Weights of a small mixture-of-experts language model, trained from scratch on English Wikipedia: 11 layers, width 160.
Below are experts of layer 6 (counted from 0) of a mixture-of-experts language model. Rows are named router (the router's row for the expert), gate (a neuron's input weights, with its number), up (a neuron's input weights, with its number) and show model dimensions 0-159. Each number is 128 + 24 x the weight over its row's rms, rounded and kept within 0 to 255. Numbers have three digits each.
Before each expert's rows: "gets" lists some tokens that make up at least twice as much of what it gets as of all text. This comes from a sample of Wikipedia text that the model never trained on. Tokens count by the router's weight.

# expert 123
gets: " (", ")", "\"", " \"", " =", "("
router:119121148165148103166129161126133098151082176163153146104138153101115134155091133115084118136147124148135115132113118119156130154125150119162112126123151098154143138135116125142113133079131150114175132154109126110135102072135069130178145135161132119145133162130107118163103152087135116135073147087129139145128108114155168090110085170111099106107168122121077119157136124117123093142131120158163113132101157122129121123177127137121125124156144128110153122076171096162110101121147140
gate0:133144147145175146093163108118121087182167152154159130097137153150097113136135131135119104114144161116150158099106089122145140164127100131123131139152149135078108134122150098161110085156163123113133114121106164185161132144147102131142073120110147165100130133150114132121157108125133120178133151108123163130157169097127181145143099088135142174106114129158130111126161070107126144117145102090095113142110095134100129100148113132151089144143131124137133136131166122149125099091134123
up0:100149165137105133129096116149162160130140141131088155138148130117138119101130099103098116162114137141117108123122133060116112101128178161149159125151097140123122145148108170082124133115152157083107146154122138108145176156134159137140111154104116120125158119110130162097107121143119130115168115112150075128129124131117151151110097104105192080162148096116124139101122156128169130128093107157144092101125132150126133122104107108159125129154184081161169175126134148128111141125098112

# expert 36
gets: " (", "-", "–", "/", "(", " \""
router:116145146173160133166121132136113072127126164184160161121119152093129133147110113117081116149116139145121129147097102105163146144126170089139088129138158099155140149133110162163134128081137139100155120124102139121116088082138081123141145107162140091156141130127090137151108183106141117115075108067122162151121106102138138106115106132102161101122174117113084116150135118106114099132137142144120102137083118091158116122165146114154135136145106140091119116103143119137127110118127127
gate0:117116153105094145108123147084107094156141154129118133099087131130127127089096078137126109110132164080132124151105159111150145135108124140120121136122139077138163129144133124115132147102128091145121159146116152127088130122126152113138170135133095103127095125091148151119100132100095138110122136133101159156134118092121118162177102131081099111104147135135105101159121123133130172098118105084153147132107113151121121093107094089118126088133138129113109111060139150151104116135179208
up0:111107105146130123149132144117150131178108120142146133186090144097117133161112174120125118145086121118129115127175119102142124143154138181127102140096072133134114115147121103140136183101108130083116127142118091136082088094152174185102138138188134119167133125116127125123146097155112141102145096141158143140120120144107154114136120133094177115105113156093156113073096130131159129177124147124154086112125132120110150137130099117146114114153122110153118131121076141149118124102105117

# expert 14
gets: "-", "–", "/", " (", " ", " re"
router:146133138165135109161102132147103080155135150185177168114127138100115156127127107109093120131107151115123111146124114133132116149163164109134096137149156100117119180111129152146139122113153138104122101111105138128099097081157081138138114097153133090140125116133090103142130173106146121096094113062107166138132100107124119110128125137108161099136166122112084141161138116084115093105137136125111097141067096098188147123158166123143159124138095144096111127140136125135145131124135113
gate0:077126131148117111135119110088147093140131119143136126106136169136109139140135121162107123120130138095149118127158180117135102182136118120111132126168128150107122153139115097092123162138163122120118129127153083079160151142093104125103141157147133116117121131139156115154095101102093117158138146138137072093082139093180108113134191118163164151172133145175151132102165139132161107130141112143145122147148137141166161141101132162134125099140168192167140110137145129129156114124140115
up0:174129132135131138136106115107146118151117135122100142147146113127127117081143125102141115138117088094134103142128151181161165142142101117099143129159149114176112132133134091108115143082086102140155142158117123069133114088102126164140087084136160120118116110127149186124111111134102177134104084153119143109153125183147137105139164107090110114119106112131148082155173140104111133163125136067125108110129136138143140174097125099112156127132124143126118088134114147148137098082119142

# expert 136
gets: " he", " The", " He", " it", " the", " that"
router:103151124157175115120123151162145088128137132129156135069142128097143090157147137116090116153144166133153099113119144113106101146159165131164148130121158074147170123138076112130114128076166149157154124118138106117084113108153109171157118131128134127149158135138129075114129110130105087084139113099133138141124162150130110111051120118102113132138139141157123126130108119128138096097131110094098139149150118088139140123152144150149157110169179151175110128128126123122147144097134148
gate0:156133079132104134139141150155108121154188128147119151110144105098131103124108103113115100108163129152113145089130123089115126157141159110112134087095109139116100112145073185134084110101164142124128147129119162130095100116078164102135135130120138135139114109121098137101095130150123068118117125119165113154150111125154115103151110092107129116098152153111109133155133125160150097066112090131111116128113166134100126099167153130150131117111187112101118088133147108117152153160152140
up0:150146078125105121115188162159145124139186139145132160117119133100157087120114113120132070146168134152108144103125149055137132138137127112134151128124142139143122124146095186117113111087133186135165183134120142109129095105108161112160114141121104103122144139159144093137120116134114111108138106111123117129140145129164146111159117106078123162137102173127117113195126096119152141118099106143125102137089169133108112147149118125134149126088139117131086099138155142133148128123152108

# expert 47
gets: "ah", "h", "'", "ach", "ich", "th"
router:140137112169163136151117142129122107146150175133147155122142179098125182142108123123128151123121182127145132085152174093115135124141161123138128137121148122136138147122133120154144108101155143098160097039117125126161159105165115153163105154121165126150136122118127087118090143127133060113115130109129133149133128096094149125112133129103095119170128124138127132108141151138120119136132119113142142152124084160121118160138127133135130050140145163130125090076118136114117119064131157
gate0:112123119154127109130155113112111154138151137118126115128142160118116105128121128116088157112156158154152070098149110161082109132128130116104144154140172102118109125183123100177111137161103118098112102101112172180133178124121087119157154152100076097094153140122149075116111118114130101119116117121118111140124090128176098141165109112169117090137104151116117129101137141126158116142129102134145158118114093133125111120086145126173078141139127138136120125117074102122175129161126146
up0:155112132140127116167118128131139109174140127121145116137121171121115139127140111132169159095165118132118138130120193147151150067106145130103132127156112142090174153113150098110123090129124165131116148081118150146174106130136136142142142139155112124131147110070122091111139085130124118119145140154093123125147142104175111105095098156142154121149145111142117164120101111115159135122114102150089124093152130174153106103103135111140100143122100138140113062119108109130100099054098104

# expert 189
gets: "0", "3", "5", "7", "8", "6"
router:139092103141167092146123144121100121154133131130147151140141153102094150119103108096146172137133136129131130112113129110114105138172147126121132141127152147126157113090126126124132147071143143159125152067123113104099132132175109156156117141142180111132120111122077081156114131134096099088072117059148160135137142101145111088074098163105085095135140125139101134116157131103155146120134137105161109160138130108148130161146133138149122097151124195141135124114154115156152136146133134
gate0:143126148109144103083111123129151146120127142125128105107153140169105119169093146139189140126147162085148110133144125128115131125183116098124138147165125137152116140120114130115115121123114114152148080061115155120145153153142090151128120175140116135135105148167103124145120129164143100123134098094106116123170134095180134096137160132112127088109132100105104124193148144082142148129158124156095156110147150142150146161118149122167088141093109097161090097139127142125161125095128158
up0:129139165119126117118134118117140102142151148117150087120174187157155149175062145102127087118111140113090112099114130133120132125155144103123159118126140125108119125083137129147119135112154089138158089096114068129148147129164127162099117156115129146144104094154130155139105129142156144107143120062116139111162141116131140088120119061133083107142149120134122114147121186101125109121145130128152103116110147195144116145124107121139069141117098134130128127156148165130125109116150156